Weights of a small mixture-of-experts language model, trained from scratch on English Wikipedia: a softmax router, a shared expert of 192 neurons.
Below are experts of layer 4 (counted from 0) of a mixture-of-experts language model. Rows are named router (the router's row for the expert) and show model dimensions 0-55. Each number is 128 + 32 x the weight over its row's rms, rounded and kept within 0 to 255.
After each expert's rows: "gets" lists some tokens that make up at least twice as much of what it gets as of all text. This comes from a sample of Wikipedia text that the model never trained on. Tokens count by the router's weight.

# expert 23
router [ 73 112 225 105 104  83 121 133 158 117 178 172 128 160 217 106 107 186 121 138 121 119 148 131  50 152 112 109 150 129 158 169 101 106 178 174  96 106 137 122  77 144 124  81 114 128 130 136 176 106 130 135 140 109 170 165]
gets: "s", "ens", " |\n", "ms", " b", "acks"

# expert 40
router [ 79 131 163 158 160  75  76 106 173  69 139  84 102 106 125 165  82 150 152 134 173 142 147 143  79 161 143  91 107 100 100 164  95 126 152  68  41 172 174 124 167 112  92 107  83 137 154  73 141 145 135 142 173  94 214 143]
gets: "am", " M", " University", " United", " |", "\n"

# expert 49
router [113 166 151 134 178  71 128 106 119  93 172 110  99 107 149  70 113 131  95 158 153 108  96 108  61 116  98 117 116 126 160 112 114  47 115 175  91 146 177 170 160 146 108 105 122 128  92 114 109 133 109 122 171  79 145 177]
gets: " ", " |", "9", " p", " P", "8"

# expert 43
router [126 145 153 154 148  82 146  82 105 179 137  72 157 101 154 160 109 187  89 170 138  84  94 157  92 138 129 175 114 117 194 108 129  88 140 165 122  94  85 139  58 143 109 168 121 124 160 144 148  96 176  98 173 131 125 157]
gets: " of", "e", "l", " from", "==\n", "\n"

# expert 2
router [113  94 141 145  90 105 165  96 145 100 120 142 110  88 179 180 127 132  95 165 103  83 108 132  75 117  81  88  94 148 129 177  82 128 144  81 106 166 208  87 178 143 151 145  98 121 164 101 160 104 128 144 177 134 154 118]
gets: ",", " |", "ur", ".", ")\n", "9"

# expert 60
router [126 159 158 137 179  77 127 123 150 103 129 108 130  98 154 127 109 136 115 157 147 106  96 121  69  94 128 182 146 124 141 168  95 121 127  76  52 137 181 138 144  89  85  99  82 156 132 100 138  72  89 105 161  87 159 151]
gets: " in", " B", " K", " R", " V", " for"

# expert 14
router [111 172 129 152 183 119 111 121 111  99 193 128 137 118 139 109 147 149  80 163 111 109 127  87  96 111 109 151  89 103 112  78 136 154 104  69 103 154 144 125 134 138 116 150 102  80 115 136 119 147  84 118 193 106 135 178]
gets: ",", " C", " G", " F", " Commun", "00"

# expert 3
router [100  78 134 119  93 117 128 132  99 198 137  95 136  69 161 147 161  98 114 105 157 124 132 139  56 174  88 117 141  94 130 150  92  75 154 142 154 149 131 150 120  86 153 126  61 115 152 115 137 120  97 130 178 166 155 113]
gets: "h", "e", "on", "w", "j", "a"

# expert 9
router [132 125 155 115  87 119 133 176 131 141 177 203 121 133 165  99 135  84 111 122 103 192 101 126 106 151 115 199 178  97 170  87 181  64 114 166  77 119  77 204  93 114  97 125 105 126 163 134 187 131 132 123 167 151 132 140]
gets: "i", "al", "in", "ire", "u", "ise"

# expert 58
router [104 164 179 114 120  57 114 127 132 127 151 105 144  54 134  93 138 191  87 152 142 119 101 137 111 122 105 151 156 138 111 147 117 113 124 162  59 171 168 151 163  91 116 120  99 130  99 130  98  70 140 119 192 136 175 164]
gets: " ", "7", "6", " the", "2", " c"

# expert 33
router [153 111 133 146  86  97 185  94  97 142  72 108  90 122 100 114 121 166 124 124 137 142 144 169 178 179 174  97 108 150 121 112 119 126  87  69 118 131 122 105 111  68 131 124 141  64 213 134 149  62  94 103 117 142 132 112]
gets: "–", "ip", "r", "ch", "amp", "y"

# expert 38
router [131  99 134 127 138  75 125 127 137  86 132 102 123  51 143 132 168 140 139 130 127 123 100  74 120 137 138 114  81 129 101  67 122  91 116  85  93 119 161  89 122 105 117 145 112  69 101 139 158  79  75 107 177 122  52 167]
gets: ":", " for", "5", " d", " k", " of"

# expert 50
router [ 84 110  66 110  72 166  99 144  94  85  79 110 167 109 106 136 130 126 123 161 102 142 113 140 154 137  75 130 131 118 131 169 187 121 130 134 161 115 125 135  68 175 130  68 132 102 165 112 109 121  75 155 134 126 177 154]
gets: "or", "ing", "it", "b", "%", " that"

# expert 20
router [116 109 168 140  73  87 153 151  98 112 171 114 138 130 105 135 170 122 190 140 130 118 125  85 135 132 140 188 142 139  88 132 136 145 103  85 131 197 136 170  97  88 148 110 137 161 178 176 131 128 109 121 143 131 148 122]
gets: " of", "al", "un", "ong", "ed", "=="

# expert 12
router [181 144 114 123  87  71  91  88 134 116 177 100 141 128 147 164 147  86 152 176  94 150 126 174 120 128  46 138 155  90 108 147 133  95 144 200  98 106 121  85 143  89  96  92 153 166  95 136 107 160 122  81 128 144 110 108]
gets: " was", " is", " as", "ed", "ated", "es"

# expert 54
router [122 154 162 131 113  78 148 100 186 147 114 218 131 101  91 144 102 150 138 141 135 106  82 149  92 156 172 114  83 160 112 101  95 164 163  83 107  57 117  56 125  69 126 124 104 151  86 117 173 124  87 169 135 143 109 121]
gets: "-", " ", " (", ";", " \"", "/"

# expert 29
router [124  95 173 124 146  95 100  85 146 110 167  76 126 134 112  74 110 132 145 149 137  84 123 148  93 127 107 137 174 144 124  72 126 127 126  88 165 159 164 120 134 139 119 150 102 101 156  84 152 131 153 153 203  88 162 196]
gets: ",", "ir", " ", " |", "y", "er"

# expert 34
router [141 153 148 113 101 116 133 103 152 138 107 140 108 134 164 148 109 160 166 119 130 115 112 123 112 151 185 173  71 124 159  57 104 106 164 136 120 106 155 104 129 114  97 129 114 160 111 100 160 124 114 133 172 123  62 138]
gets: "-", "–", " \"", ",", "tain", "—"

# expert 31
router [107 133 165 177 168  84 123 114 166  91 178 123 143  99 129 122 159 173 112 167 112 133  73 104  72  97  68 132 109 139 101 154  92 128 108 134  50 143 190 128 176  96  74 131 129 118 125 141 135 125 137 101 150  75 157 170]
gets: " ", "1", " l", " the", "|", ".S"

# expert 51
router [156 148 170 123 127 104  78 176 101 115 104 126 115 136 168 145 109 160 162 130 121 104 137 172  93 174 109 113 126 118 144 101 146 126 149 149 119 136 161 133 165 115 122 157 211 143 116 112 147  92 134 149 173  89 128 195]
gets: " in", " that", " after", " which", " In", " when"

# expert 5
router [104 153 100 148 153 109 155 183 140  99 124  52 108 108 172  91  88 179  94 134  73 121  91  97 114  98  85 138 151 187 170 111 146  85 152 128 108 129 113 117 122 135  81  93 174 160 114  85 112 139 180  62 112  94 159 149]
gets: "–", " the", "I", ":", "H", "N"

# expert 0
router [ 99 134 146 122 161  72  76 122 158 107 127 119 156  63 183 136 139 118 120 176 137  81 100 126  61 114 113 178 134 143 123 159 131 142 166 140  52  92 184 144 180 131  47  87  94 116 103 135 120 109  91 126 152 128 161 170]
gets: ".", "\n", "202", "7", " K", "196"

# expert 13
router [131 159 177  85 124 181 145 127 131  71 146 187 146 154  90 154 147 163 179 159 112 115  89  67 106 193 150 132 109 165 150 108 124 124 110 126 179 146 124 139  78 180 108 116 162  95  91 137 164 161 167 115 112 161 193  95]
gets: "o", "ab", "a", "um", "ub", "ro"

# expert 11
router [129 114 146 160 154 129  82 149 147 176 111  96 182  75 153 137 104  98 141 103 137  97 151 136 173 140 131  82 144 162 117 167 180 137 123 135 155  35  90 130 120  79  86 164 100 165 145 170 103 158  98 107  81 135 166 134]
gets: "ed", "ate", "ical", "ic", "ated", "ing"

# expert 17
router [ 85 148 134 141 170 146 108 148 156 115  61 144 193 115 153 160 128 103 128 151  86 137 134  97 155  75 152 149 135 108 147 145 108 114 141 162 132  58 121 135 128 176 103 136  74 142  95  92 144  86 127 120 165 115 138 121]
gets: "ion", "ation", "ric", "ition", "ient", "em"

# expert 37
router [112 118  91 186 158 107 130 136 137  88 102  99 167  72 154 165 161 185 125 182 151 110  90 107  69 139  26  69 149 135 106 152 120 120 151 162  90 130 129  94 134  99 117 128 124 131 133 146  78 151 107 146  99  84 120 150]
gets: " as", " /", "00", "40", "10", ";"

# expert 36
router [ 80 127 133 112 129 122 138  71 154 159  94 122 111 110  96 141  98  77  92 124 176 145  97 120 102 111 143 103 131 191  94 131 152 145 147  92 133 117 149  97 152 190 118 173  93 140 136 132  69 135 132 100 185 141 154 161]
gets: "ad", " by", "al", "ar", "or", "ist"

# expert 21
router [105 115 163 119 128 115 106  88 151  76 152  85  64 109 130 210  89  96 141 138 126 159 106 107 129 151 115 142 185 116  96 150  81 183 143 108  79 155 163  76 165 105 137 165 100 171 116 122 155 132  81 110 199 158 134 133]
gets: " a", "y", "o", "s", "-", "us"

# expert 41
router [107 147 111 136  97 134  97  93 124  77 175 110 146 101 111 125 134 152 118 181 118 178 123 141 131 145 110 174  93  87 154 126 142 127  99 159 113 170 181 194 178 127 117 153  76 107 121 130  90  65 121  84 162 169 102 168]
gets: "\n", "200", "201", "202", "198", "195"

# expert 10
router [ 82 122 134 105  96 146  87 108 122 142 158  99 180  91 136 177 120 159 130 100 112 173 168  83 128 101 103 125 168 125 100 158  86 101 126 119 130 131 126 161 165 132 121 113  74 140  90 115  93 142 141 140 102 143 168  96]
gets: "ar", "en", "on", "n", "in", "il"

# expert 59
router [122 180 180 118 128 123 161 175 167 103 117 122  51 116 177 142  90 180  95 113  90 124 125  99  87  89  42 133 176 130 152  99  58 117 151  82 133 158 140 132 162 118 145 100 123 145 124 111 129 140 152 104  64 101 177 136]
gets: " ", "A", "F", "O", "L", "I"

# expert 7
router [ 77 142 157 130 123 134 129 121 124  99  76 110 136 129 148 122 180 148 159 191 143 157 118 106 156  86  73 155 133 156 102 155 164 116 173  84  91 105  83 145 155 154  88 133  68 149 164 141 150 190 165 159 105 199 130 150]
gets: "re", "el", "ov", "an", "ol", "m"

# expert 46
router [153 150 123 149 129 123 155 123 157 145 126  85 175  94 156 132 170 149 140 124 121 152  77 201 165 113 154  93  97 121 142 139 150 130 171 155 102  52 131 124 136 122 155 139 134 161 115  98 152 117 178 164 167 115 167 208]
gets: "em", "m", ".", "re", "ely", " but"

# expert 16
router [ 90 175 197  87 128 129 155 128 147 139 118 133  54 108 127 214 156  97 102 120 156 197 123 129 159 132 126 155 132 147  99 150 154 115 132 147 150 180 134  98 115 143 108 170  64 163 178 103  87 131 104  84 102 120 116 125]
gets: "at", "and", "id", "it", "ing", "ig"

# expert 30
router [ 94 107 112 135 131  65 125 109 135 219 109  98 110 102 184 113 145 145 107 135  96 113 110 151  83 139  99 146 132 167 103 145 158 172  79 194 106 170 119  75 132  80 149 158  83 105 153 124 114 147 119  61 184  92 181 115]
gets: "er", "ist", "ian", "ant", "ed", "'"

# expert 47
router [116 105 172 136 146 170 133 108 131 104 130 110 105 123  78 156 133 139 103 103 139 115  83  79 131 136 178  75 118 118 109 168  78 116 165 141 148 170  83 138 111 195 209 149 108 138 101 147 120 146 148 138  91 166  86  85]
gets: "as", "or", "ore", "oss", "ile", "un"

# expert 48
router [147 168 113 173 140  89 119 116 137  81  90 107 150  81 124 109 105 185 144 155 138 120 113 128 143  61 111 156 123 114 101 158 161  90 121 127  71 134 194  97 163 168 122 159 122 174 148 169 146 153  71 127 162 141 157 135]
gets: " and", " the", ".\n\n", " R", " N", " f"

# expert 6
router [162 169 162 175 149  94 108 118 104  60 113 111 147 123 153 181 176 110 169 152 145  90 103 159 129  73  78 175 121 120 116 143 112  76 143  97 111 185 144 153 198 128  83  74 137 189 163 123 146 153 141  62 150 138 189 178]
gets: " and", " was", " |", " but", " is", " or"

# expert 18
router [103 119 119 146  75 111  72 121 131  85 141  65 166 100 100 161 105 117 101 147  83 142 162 136 139 133 140 125 143 140 139 139 162 111  70 118 102 154 172 157 153  94  83  99 113 153 187 177 102 102 122 119 124  86 130 116]
gets: "own", "s", "ers", " in", "\"", "ings"

# expert 53
router [125 126  99 175 198  72  89 140 149  99 132 161 110 175 166 129  84 118  84 160 122  97 141  99 124 101 143 144 167 159 142 184 135 144 124 113 104 128 113 135 109 131 143 130  98 140  85 130 117 159 132 184 125  78 137 153]
gets: "ing", "ay", "A", "ated", "ate", "ive"

# expert 24
router [ 82 107 149 111 150  87 141 144 110 117 161  78 176  90 175 110 148 111 153 139  95 140 140  87  49  97  91 124 128 139 168 164 117 145 132 133 102 165 104 155 150 148  94 127 178 124 122 112  75 119 158 113 167 118 192 146]
gets: " |", " ", "|", ".", "==", " |\n\n"

# expert 45
router [ 67 159 146  99 185 171 132 154 162 148  99 155 158 183 130 191 174 125 129 130 127 140 107 112 175 107 120 120 143 137  84 178 105 177 171 111 141 182 120 158 146 129 128 111  58 144 122 115 100 158 134 127  96  75 145 104]
gets: "as", "os", "ot", "oc", "on", "ic"